From a checkpoint of a small mixture-of-experts model trained on Wikipedia: 7554 steps.
Below are experts of layer 7 (counted from 0) of a mixture-of-experts language model. Rows are named router (the router's row for the expert), down (a neuron's output weights, with its number) and show model dimensions 0-127. Each number is 128 + 32 x the weight over its row's rms, rounded and kept within 0 to 255. Numbers have three digits each.
After each expert's rows: "comes before" lists some tokens at least twice as common just after its tokens as in all text. This comes from a sample of Wikipedia text that the model never trained on. Tokens count by the router's weight.

# expert 30
router:143160161112116098086127119150099067140095102123148095130132213166126140151156104100119115060127154158115124156104090166151097097132123142148104150068150137180151132140139157108106122087125119109141193150111145162161169146196191163147113176097161137126180091137119236152146113156111131093126096122075154115163188139164102071115151103095182138142169119126104168139115141144028120123114
down8:126177120126141156136138140085129025177100138126175141145152158144086181131087125120156146118121173151093135189111111185173174156111147102132114130107123125089109161107147111068183137119110088095090140092154111126148082120129123081144160122087128098164139165116086143135126095154212155152087094101089114064146160088191122153162121121105165138161172145129102126183189135095178081138077
comes before: "the ", "a ", "to ", "his ", "that ", "he "

# expert 4
router:117161145104065133098178094142056103141104115117127170153187129145061076139159088094126104125168135151140116138117104136146125098165101123153093139112143139131172147194158186072113136151157112119168133189126145165132156185148178210142104189118131156147125107193129145150185116143092138128206138112093129126177163130169100099123080110085179119132140113145100143169127172182071122115127
down0:140133131098146125146137108054194113112128114153107135103151099111080100071070102128149124217095161109096109161082135170084152142147135111102137111133143124118124102146131107111086103139092086178144102153164132118147102115110047088152097198122148140099125121103206161081155113107111180150177136087029155082155149081120112108101152151144178132152149169132116139177166127094131156125180
comes before: "of ", "and ", "in ", "to ", "for ", "was "

# expert 34
router:152171155168135147094162105159114116195117076140115130168153115217090101126172090111120113140136161157079201149112127167204099119133112105176093160123170137181145154156149161136149174112134114109165139156109199143166135134142172166178098156104150183154143122133118158136151124151098183072149152118099172118161155154146088115087143085100172118133137090122047175132092166142101101102104
down0:130160104156126160127184127130112068099098125114139079145135089097081122180200137095136125107141096183147145171117123077126142128118117110070163102057149121189092148147118127116174153167114097089186183132115063103092148132107168135137152095074100082114121178163150170128152188078117116141186113104160148089136158128105116107198124104115150128167153096109115100126115070119127195103178
comes before: "- ", "\n", "(", ")", "is ", "="

# expert 38
router:095200177105141097099154102179105130160141134131181148155156137162121084109160114099116138129160141147113153161105105143155116143135107122147082117115157169154169178145144136119109136087146090099185151156117151134180147164147168142129124129112116180117094148189162185121143096137094155107153110129087186130190144147143128068094093062119142099164174127160103152175072127223054076095085
down0:127127119114168112168116117090123129160103138129175055110143116143162146125150141147126169128082161155085132165158194100136092117113096101128125176101128161129179160152148154190195138160095147125080157104115138164087126084123143205183125118149131148170084150099036100155150140127092153128135159091064125086156103078119124112159135134091140064162143125119103131230112139188149134098130
comes before: "| ", "of ", "|", "201", "200", "1"

# expert 22
router:135182202147118087123136104125112117174121104191153135124205154142117091176169114098107114115133154145084160173064090160146111124135077104162091143091167183116126182174190132117148105093139090100173181161105154128178141153195166123144112136077132157193119096139108165126137110141093141079134117097109147133145145177146086124106102105117151107150169081129087177147082145168065106122125
down0:158116144131101128099087118087159087173164109155134182069066154105144092106101108138152096133099122129127178142143082161152199132155174102116057149167068141148164180163068137143110172137164100118129127160133112134118093116127088081134147173156166134109134086157089177194110174071180147167114135100152175125090142174161136106133083122097151166116108182128127168175158151133161117105182
comes before: " ", "\n", "1", "|", "2", "0"

# expert 3
router:159170149147136119109179112179121103161092107117172163160174129140091063153178151117121114113201152142106127183114070160146111092164063108115099177117136160151124146156179169137132138135169115086159169178088166101148156173148155140145102142105157162162166113125110149179140108141104131089202138104064163121170192135177108119064132108129145102141167096167097165124090133146091088111089
down0:115162095128156118159118161130071101163167120126200177175139111137193088102119125147127162113163109105140132184131137139127205122108156151130138080093179096121071163141146134113179100117104109109152133114137110141120135182034123144135176168103113177158134117083160148157180098134096151112166084184121148089147084164147155069118152138063235105116116095117127131141138088146125108119146
comes before: "| ", "|", "(", "% ", "/ ", "votes "

# expert 39
router:150195147122107114122123123157081063145109094134131100176169175155100112146168094124104095096147168141116132178082106145136088098135132105135113146085156138169143162168135138068146134056139097110144169138097152122147180162165190174143112185090150136138153071156110200166155130166104166093108089104079131126181186146184114067113168110109186104161172101110117146138106136140070117126112
down0:141084157078147162115105146175142120157161155115167135077181128135096108133100145115203123073130157124125128164226115106090125109117141121113143187141096118131140129151101081136115125167144096136172166132158142180117082103186141129144165078144157138130146081123174102123159149111139123133124144077144097100174098168099110155142179094133086135170055171096092129103239112128074109169129
comes before: "the ", "a ", "to ", "his ", "their ", "an "

# expert 0
router:139147173156114118100163095162084120171119088158154160147169133138119094157151136101097105101147153153126141134125089141184110092147057124141131158096156146157119156132155153127123184067150105099155154151097152157146196167128150137148117166093169159171163089162107158177172113140104143116159114100103154092185166198170121112087092089120157087145170110183104190108068133135086039096097
down0:117100135098155173119119152120142075134168167142136141119150104083168140143063103150132067172116169170127128156086148124112143110133112141173165081150116185212138163140193144176163160130148107112109157136131159130151198127156054144112085123174152145138137161044156073171132116107113143065155151158108146148158206119151087116164141152118124117140103146125103094159081103115121153058164
comes before: "| ", "- ", ": ", "==", "\n", "The "

# expert 15
router:137136215136115092059132102156087087175089122159138119150172131128120078145151119121133084106140154166116147139093083158154068080121103112148121168097139147145153156124137138162135167097182118104149161133092145168157173148144137134139121159085146169148168075147097170129195065140116154121167065114112147100214174142128097099106102043108129092132165116147087169128102143146072076139112
down0:140089147153103094123098162175111120139152121174101078137144149139105118122134114185173149166130125101103125075118121160044151121112098129085120153198083064128110149081112186126155115125153107168148112110149096137150120095105112079115085138156105162146146130136156100139141125206075150141139136176108165126135049158104027117064132134172101118116171111097099128206121132151114169175163
comes before: "- ", "The ", "\n\n", "In ", "==", "He "

# expert 47
router:148173122130121130092133113162082119177094108135119113138144151167112110197131125127100097130142142188116140175075110148133142123163119119171085116108170163190123137255125134154134140110178053111153149217087126150125143148156151097122111146102130162148138112141104168146161107129136162120192111102105146080162146194148110102097100113139172084156156116140096154196099171138116119062096
down0:176181194184136106120087151080096139131150136100143090116121127180058109160104168125093168121156143081103152159114084079165155146120145095153145148149132116130083125144059140157078182089126143141131101133162111104104156126149127147132129135111121135147087118101098133102160132072088144134125138115140143102156124140099162059187169077130160079205197195158057131086165100147168109147131
comes before: ", ", ". ", "ing ", "-", ".", "'"

# expert 37
router:129153203110104138089165129156097073164116099140138128150169157173063127130137084101098091086154162171129136160087111161138114124147112135163100160099146147177178155148140164098113141108159088084153171161125166148159155173171193180153095173097122136148160102172097155142165131143123136071128115119083169127155212136183101078118141110065169127127158112145119153143131142151038103139101
down0:165131066180128089165146180095083138092155118132111071107122132108180112124133125187101110112108171121098131109130141123143117140110132085181071153163130088167050138115093083069134126118090138112091173168077125136108134069176105068144202187088135124084146085140064152111129138110123129135091116134094157085155171113084123125106133143189175129088161132116095157105076131110108104079126
comes before: "the ", "to ", "in ", "a ", "by ", "as "

# expert 25
router:126134203138071097119147091138080086181066113167159124159150172183102079137172088110122086128143156151119179142104110156148111122147092128138105137068138164138140148167159126094129135094136106130178205153118158099164161166171189177156128147101133163151180109111124221136151115166103157092129107107076143100148149158153106077109096093103132105159146082112082170152091159146089102103124
down0:108176107154142129070118169128087153121171117083083081115139143110157144131133129180172115167156096155114117124091090120107159124075142099148119115167073085137116147134086139155169156160135179135103118077122121183106137057147082122104153113148226109158183083194073140156147121068158166101135116109185142147181130144099147144159104099144168123064186158138142126100152109141075154154106
comes before: "the ", "a ", "The ", "201", "200", "which "

# expert 17
router:142146148119124119129176100160103126137088129170136123152137147187082099168136109074120117109147159152100194151110128153172074078102124120136143134069188167142126183130169150086177150142166109070173168172106160141158167163163111160143051137084111159130167117128081170189114096160103157081114122145127161124152117166120123089054147049091131109157160123164076166162102143130119100131112
down0:120222110149093077149107171076125152128174070100125116113121164123143069129143120068099113072118154077136109108143131107135181135106131178203160135077108121116087113129065099169102165141141106146142148142123128090131094109157120163114153140146138195126121113186090147108164063180059177103110172073113130111161062163132121164147127154159112102139141165092154172114155130134155135144086
comes before: ", ", "s ", "'", "(", "i ", "o "

# expert 9
router:134135150122135107113164117140106097127126067137122106147171115140083129195144086093082093108171137192125151134084114131148131109170106144139104138092162158179149134130149153111151190066143034083137171171103158124147153150154131141138059194111134133169144116128084159152122117129105189105172131139118158073208145153182116115064132097089125080163163129171104153181090177130095119120127
down0:126180139155166138109169072153150165070110114087120162156160131124098122137101166125114138119089141116160167111121147068104128141117131117131108078157174107090113094141169091133152147073086120061170167089155073133078133122101098088088074118116150110126182102184083102101137120115174153138177093076084088169101104110114158091115212153159173149146154120161100119138129085144139213103104
comes before: ", ", ". ", "s ", "\n\n", ".", "ing "

# expert 33
router:154162128131096135076159117134088112156118092118139151132147187133105038116181110115143091135160124175096121171121117154146124125118114087151104159145170191128148158132149160136105124100143148079180171156091196135142150137167155107138118132104183148168133144127140153139155074163149153090170111056059136118143183110166106077115108074136137099145155095133096148130089144245091114115079
down0:092128114076118185109141138114115092128093152104124153116162151111173077164120157131128170110150135139061097083143172145143108123088177152162131073149155063136170139136136112092150139103127123084107089090132082134044138118137139153124150139127135080176126129105148123171124110123132094126153115096216104137122201142146153124145045115133159135146151215094120145174088103168149179058074
comes before: "| ", "0 ", "was ", "1 ", " ", "2 "

# expert 11
router:115162159151119131071158104154120083152131068127113125205169149133106089177145086106093097112161132176126139194046119151166144096140066113131122147108169168129162153233133149113101168085146081094148145203107163163142170149117159112171079172100101142160143088131126162137160112137099131113125095092105159113161167154158125112104160092121142090140135110141071162169090137149114130103093
down0:103119125113166108142155047136133091106179083063132126166117159085109121150121111138145169118130096138145161146122116187130157122117159119146168133070079106193141136096154155180178118122102095113167116101114178156186131137078142172139131108087096136081129137163165154114082103081131095054131156135111136091102140139126175112188179088112137149103199128199080137180113104086149099089161
comes before: ".", ", ", ". ", ",", "|", "–"

# expert 44
router:151161149107075097098155102114083121177054119179113130104206159145112046199163082106156111148123160137055153145065123167170109120149120150149120147088162160150107139156159130139142166104161124104211142127107156137131152171154120141102101181096135135163171114169104189146147084146079146092134144127091182138134124142110114073107132062121128132133142110098063149119122149125080088120126
down0:129135066134151118061125154088139130069170096102133138118144133118088145097152135082101164174204143160203105127145119060117189160105144144135129158173049077139151156174148083129084118112124128120072163159128064124122064109098097152118144133136165092092133146155163166109133100129200114166119109119131107110174139145122114133160163118109124131124123171164115117169102045137072121137076
comes before: "- ", "The ", " ", "\n\n", "In ", "He "

# expert 8
router:102125137106144126151166090148091123137124097153177131188124147133055090173156124039118125116162182137105167136099091136150117116137101137146121146114196137159152167156125175144150161138141097112150151178113168143167167141135124125144010155100077155158167128116096149152125079138092172076135113152116165083166138157129119132070154087084128070151185098144099173158081155114120114104084
down0:161174078104164211113183137136126108109080117088114085154099132139124124152134153158150186116063076117114057169140122133157111120135112102084166042147128097199136111136104172159127110088120121107145136131182123117094139124118166088131164109128121175148136119115070133164120081109072114169139079164131097154141122143117116103142138127025098130157104178159123101147116134121181115204150
comes before: ", ", ". ", "\n", "s ", "'", "; "

# expert 13
router:101172156114062120095156104170092121147114051099136133181141135158098116188146058101106105137170142170110137144083104136157110090132146174143123165118164133164143136171161122148121160087141036135150133141129175140133153153137142155123082179104147145176143128135128153172172083166127140092114108128127148060162125191182087122047149109099164073159144115171094134183091137144097095116122
down0:131114178104143139104109120150124114123169116144072141160105106144119157155184105126154103149135085112131104137186101107172165131131150163174119156105030107163068153148089141194068155111157166070118119114135147161123091118151104188107136113090143137139066079151160124124092111108088163153065138082145171086169076115204130123150114139141122075121064084179098116098102090163130106144136
comes before: ", ", ". ", ".", "\n\n", "\n", "-"

# expert 43
router:166180143163143121098158121195100120138103071129156123148187129142138099139155133100087123088172191175107143175099130150167122122153107146122079161098141133142149156129139138142151181074149092091155134162099145088139151160165169160125060144120130148221125134132139140169135077129112122077180089139114164061125179144141117097068150120133155082130173112169076202112103166147077110119105
down0:154103125083110102146126125191090169119063108111157081125141122077073108169138145107158132108125184110118102139154118164159084148104164183135118147116135149089110120101105109127153119081075122180111150167165115107081075108121130150091152127167108174121221140055131090137144086091128122078098099136157145139147120131091113159117123217083143111144076160166125084146045162128109164094130
comes before: ": ", "| ", ".", "\n", ", ", "–"

# expert 46
router:156163131126083125094171116138085104181112109118192145121150119152097088143154109092113140103200163134079140205100108142158100131138080121159105148100141151162153152144147183098133145122143079116143138198101155101173178168145136165153100209135151139137137087167113137180136128151083125090200159142098179115178162128156125113100101100079128123148155118176100166138112162196066086110107
down0:112167161136106162109179083157150129123116128106108086053094149166100097109113125091123131030173076098117134109134106096088106131117150148132135164073086124136090113121103161126086115118184119134120105146110161157149131151141122120131136112129187107178117193180145170099140174143182162165137172138178143142137156197140135102060072097119166133145095162171109140133067064103067104111149
comes before: "| ", "of ", "|", "in ", "and ", "to "

# expert 6
router:139171153185125160137136116148110079142134088175125096150159139156084104133160109096135128121162150122114134167075109146177097136109069136167088155144173170177149146181138154155124178131119136116184152141106171093163163148182130107159104129096101159143156125124136154141169093133119168083149130114053150066176165177146071099125107104120168098135195098149047169170091154145110100106059
down0:139167106140118102136151123113133116103049120155110162119072161125140154169159111096106067122116074109055131108072105062089093139074149077181116153121162175137113136132166121165158154142160128120163206150133070098131099111134148160145165119145156143161151123148112135151156118138080140113101126091066126174126098139108159143042155061144103134084096101118154170133166088193154149176131
comes before: "\n", ") ", ": ", "s ", ")", "; "